Experts of a small language model: a softmax router.
Below are experts of layer 2 (counted from 0) of a mixture-of-experts language model. Rows are named gate (a neuron's input weights, with its number), up (a neuron's input weights, with its number) and show model dimensions 168-223. Each number is 200 + 40 x the weight over its row's rms, rounded and kept within 0 to 999.
Before each expert's rows: "gets" lists some tokens that make up at least twice as much of what it gets as of all text; "mostly gets" lists some tokens that are sent to it at least half of the time. This comes from a sample of Wikipedia text that the model never trained on. Tokens count by the router's weight.

# expert 48
gets: " in", " for", ",", " by", " of", "In"
mostly gets: " www", " respectively", " pm", " before", " calling", " find"
gate8,179,193,264,223,168,228,161,225,162,156,256,220,170,239,166,195,253,164,124,207,187,216,250,271,259,176,239,154,245,184,86,194,242,255,202,263,157,223,193,185,145,210,206,187,135,207,238,207,158,196,247,205,205,134,216,229
up8,257,232,242,314,191,262,160,219,159,202,147,174,166,262,161,242,196,263,171,249,231,270,202,214,133,194,249,151,221,211,173,180,228,243,181,193,135,190,252,179,200,192,171,156,127,162,193,138,212,207,144,171,123,178,213,234

# expert 19
gets: " |", "\n", ";", " r", " he", ");"
mostly gets: " Wang", " gradu", " Wol", " differ", " Kn", " minor"
gate8,217,164,208,236,190,155,225,201,185,163,202,190,242,197,176,131,175,208,250,131,187,222,215,204,251,165,182,141,209,220,203,273,211,180,209,243,166,193,194,193,149,202,228,209,272,224,261,185,272,254,259,235,194,263,208,237
up8,160,216,195,265,198,197,214,197,220,233,205,154,147,219,174,213,264,186,206,139,286,256,224,245,178,189,228,231,265,208,197,258,151,203,168,133,158,155,94,197,191,184,235,133,165,208,197,187,211,77,223,102,193,128,226,203

# expert 40
gets: " July", " May", " August", " March", " January", "0"
mostly gets: " July", " August", " June", " May", " April", " March"
gate8,133,146,189,272,234,213,162,200,180,164,229,175,231,125,232,129,209,162,237,251,259,213,143,216,236,209,243,259,198,255,151,224,240,195,271,199,184,264,216,225,176,262,139,228,151,139,230,197,211,195,222,196,303,132,218,163
up8,209,191,215,212,212,150,268,206,211,236,206,247,152,205,253,176,187,208,195,124,151,210,252,245,245,173,247,251,243,173,202,210,212,271,232,178,193,198,191,131,165,205,212,221,194,203,160,218,202,152,214,195,166,151,190,119

# expert 6
gets: "0", "–", "/", " The", "The", " Win"
mostly gets: " CHN", " Win", " Atl", " Women", " GF", " Olympic"
gate0,249,200,225,206,227,180,267,235,276,202,153,195,209,217,170,213,183,171,221,277,178,223,163,212,172,209,233,260,245,205,255,135,187,236,232,237,271,172,190,194,215,179,221,119,255,163,229,229,237,215,193,220,212,160,234,206
up0,255,238,216,105,194,187,226,184,235,234,198,153,184,152,230,155,154,210,254,165,207,207,222,210,278,144,137,228,215,231,190,126,172,167,219,145,225,204,204,161,171,218,169,206,143,209,220,262,127,178,225,169,158,227,196,221

# expert 31
gets: " as", "ing", " of", " to", " the", " that"
mostly gets: " certain", " words", "stitutional", " themselves", " necessary", "ning"
gate0,212,233,145,178,203,104,209,258,117,147,172,148,190,219,193,190,257,200,184,218,226,217,163,132,97,264,212,180,203,195,267,208,172,197,182,230,153,199,215,141,171,292,139,215,170,160,226,187,231,237,190,281,299,123,142,241
up0,254,205,184,231,205,201,234,246,230,242,212,149,222,216,173,178,176,174,257,242,221,223,218,149,208,179,141,216,258,224,193,170,203,221,228,182,195,222,195,220,165,233,174,230,289,248,130,217,216,240,212,237,241,213,191,225

# expert 25
gets: " of", ",", ":", " to", " by", ";"
mostly gets: " Apps", " medical", "ér", " Ry", "add", " law"
gate8,192,242,210,191,162,203,247,207,141,236,180,183,197,195,187,193,253,239,198,158,208,162,199,188,204,196,213,199,276,157,175,226,244,216,338,222,161,152,222,257,199,157,197,244,145,175,128,254,184,193,183,177,175,239,231,195
up8,167,244,199,211,194,207,219,216,198,207,196,160,179,207,135,238,261,206,216,221,158,137,199,144,175,153,211,191,255,155,178,182,243,183,364,250,189,144,246,265,172,185,248,185,123,258,150,210,221,204,198,191,216,224,189,172

# expert 3
gets: ",", " |", ".", ")", ";", ")."
mostly gets: " ed", " ago", " lb", " contrast", " renamed", "}$"
gate0,239,181,212,182,202,198,165,277,186,260,281,226,231,215,183,228,148,202,214,205,180,210,258,233,171,226,241,148,148,235,184,150,143,194,206,231,165,179,212,186,224,164,128,196,158,164,180,164,157,209,119,145,235,232,204,262
up0,273,198,161,187,177,255,178,227,183,121,205,249,183,223,185,229,149,172,217,179,128,304,220,180,121,306,233,195,155,224,196,187,207,123,260,194,155,200,217,195,181,207,169,191,207,194,190,189,147,346,204,146,167,201,142,222

# expert 45
gets: " |", " in", " with", "===", " for", " his"
mostly gets: "fielder", " touchdown", " bow", " knock", " Round", " round"
gate0,155,231,217,198,199,229,202,265,185,204,204,164,242,194,193,148,132,272,190,209,145,193,170,203,142,265,200,188,163,216,227,202,210,236,147,187,260,179,204,193,245,263,216,228,285,166,172,237,225,230,227,164,258,234,231,181
up0,248,235,272,181,175,173,182,234,167,144,191,166,240,249,178,201,246,236,213,177,219,209,216,210,199,182,176,109,192,199,159,238,233,240,196,285,151,236,248,241,222,227,194,244,215,216,207,139,177,209,241,223,228,243,199,158

# expert 55
gets: "|", "6", "4", "5", "9", "3"
mostly gets: " DF", " Dub", "å", "ör", " Albums", " FW"
gate8,329,174,239,189,219,153,172,193,259,259,178,166,240,229,171,201,151,168,218,197,256,255,219,135,197,193,220,201,212,170,164,185,156,211,195,171,231,210,177,177,157,275,171,160,209,188,160,212,226,191,153,108,200,200,217,182
up8,258,187,222,186,209,157,189,233,245,280,228,176,229,183,146,184,150,191,283,208,261,163,204,163,131,245,244,188,173,247,189,154,222,218,176,200,244,271,217,193,192,263,191,232,234,115,77,189,191,191,103,140,179,239,227,181

# expert 33
gets: ",", "),", ")", "\",", ".,", ";"
mostly gets: "\",", "ा", "ij", "',", ".,", "),"
gate0,190,188,111,151,148,201,133,214,240,197,271,242,238,184,161,197,192,151,153,211,207,239,221,240,180,197,177,184,153,283,121,249,203,186,193,134,225,250,237,246,252,206,162,154,222,198,139,252,197,161,181,174,175,199,225,197
up0,195,107,197,162,111,228,256,205,159,252,269,198,218,181,136,207,220,172,213,192,218,275,214,202,208,256,264,174,204,245,190,236,218,164,227,217,195,244,213,188,160,136,132,116,235,226,231,173,228,184,280,277,129,258,276,171

# expert 41
gets: " for", " in", " against", " from", "–", " to"
mostly gets: " leaving", " Phylum", " singing", " asp", " killing", " scoring"
gate0,222,219,190,199,159,193,226,158,242,183,196,261,227,173,220,266,247,176,195,177,242,177,238,320,193,230,185,130,142,205,181,184,232,196,253,116,170,201,254,223,285,190,153,152,261,166,180,187,270,199,154,140,223,170,196,224
up0,252,171,150,189,205,236,217,154,195,222,191,251,265,166,152,242,255,178,231,162,155,191,257,150,182,246,164,232,208,234,226,199,196,222,273,218,199,163,247,178,190,220,149,174,228,198,116,221,144,157,197,136,191,226,162,179

# expert 36
gets: "0", "5", "8", "4", "6", "3"
mostly gets: " decades", " centuries", " hundred", " century", "ieval", "dom"
gate0,160,217,153,235,260,218,186,248,150,218,198,153,162,188,185,193,239,271,208,213,181,143,167,257,208,200,123,204,180,200,290,260,295,211,172,274,188,180,162,152,190,265,180,173,175,177,133,269,217,145,219,221,271,182,170,206
up0,203,228,273,253,156,232,187,162,190,239,209,205,199,211,211,196,154,220,258,219,163,137,187,223,225,252,196,210,252,171,201,197,204,207,198,224,198,110,222,231,171,139,213,275,233,208,255,203,182,203,212,174,249,299,201,221

# expert 7
gets: " |", "ian", ")", " with", " population", " were"
mostly gets: " Kitt", " Census", "western", " census", " Native", " median"
gate0,188,166,170,173,247,207,165,232,209,187,148,178,169,218,306,240,211,171,182,170,175,182,255,277,158,186,163,174,200,238,126,153,202,266,243,222,284,185,176,205,220,160,237,258,183,233,180,206,158,242,239,158,280,167,216,253
up0,215,194,158,224,230,178,116,247,117,188,283,182,171,218,266,255,219,195,143,201,153,103,235,192,151,244,232,189,211,224,182,228,185,144,214,185,175,179,237,252,199,203,177,240,210,119,178,225,132,155,200,152,216,260,177,210

# expert 5
gets: ".", ")", " for", " in", " to", "ity"
mostly gets: " peace", " news", " Phys", "gal", " earth", "apers"
gate0,169,223,195,227,197,321,182,193,183,202,225,226,225,203,183,168,171,117,245,202,190,226,171,226,174,287,220,213,167,233,233,178,198,225,163,250,155,227,225,220,232,211,161,231,287,159,293,195,176,193,199,137,230,212,240,233
up0,181,254,243,203,238,156,220,211,163,252,165,217,195,174,217,186,156,168,212,236,284,232,202,152,170,159,183,214,237,181,125,197,184,239,248,155,250,217,195,264,297,209,268,243,144,163,129,152,184,263,179,238,200,233,236,229

# expert 47
gets: " that", " when", " while", " where", " because", "ing"
mostly gets: " However", " because", " though", " however", " if", " how"
gate8,185,194,150,226,252,217,202,236,209,204,205,185,210,172,210,220,265,213,243,125,162,184,204,175,167,217,248,196,198,279,249,172,140,165,172,211,245,152,129,252,232,172,231,245,161,217,227,212,225,162,211,105,187,175,204,305
up8,202,163,136,250,156,266,186,209,127,134,236,259,210,196,179,202,230,169,283,162,193,170,200,205,250,125,155,194,136,214,209,201,129,199,127,184,226,210,175,270,200,142,224,200,206,208,221,201,199,182,258,252,270,250,187,232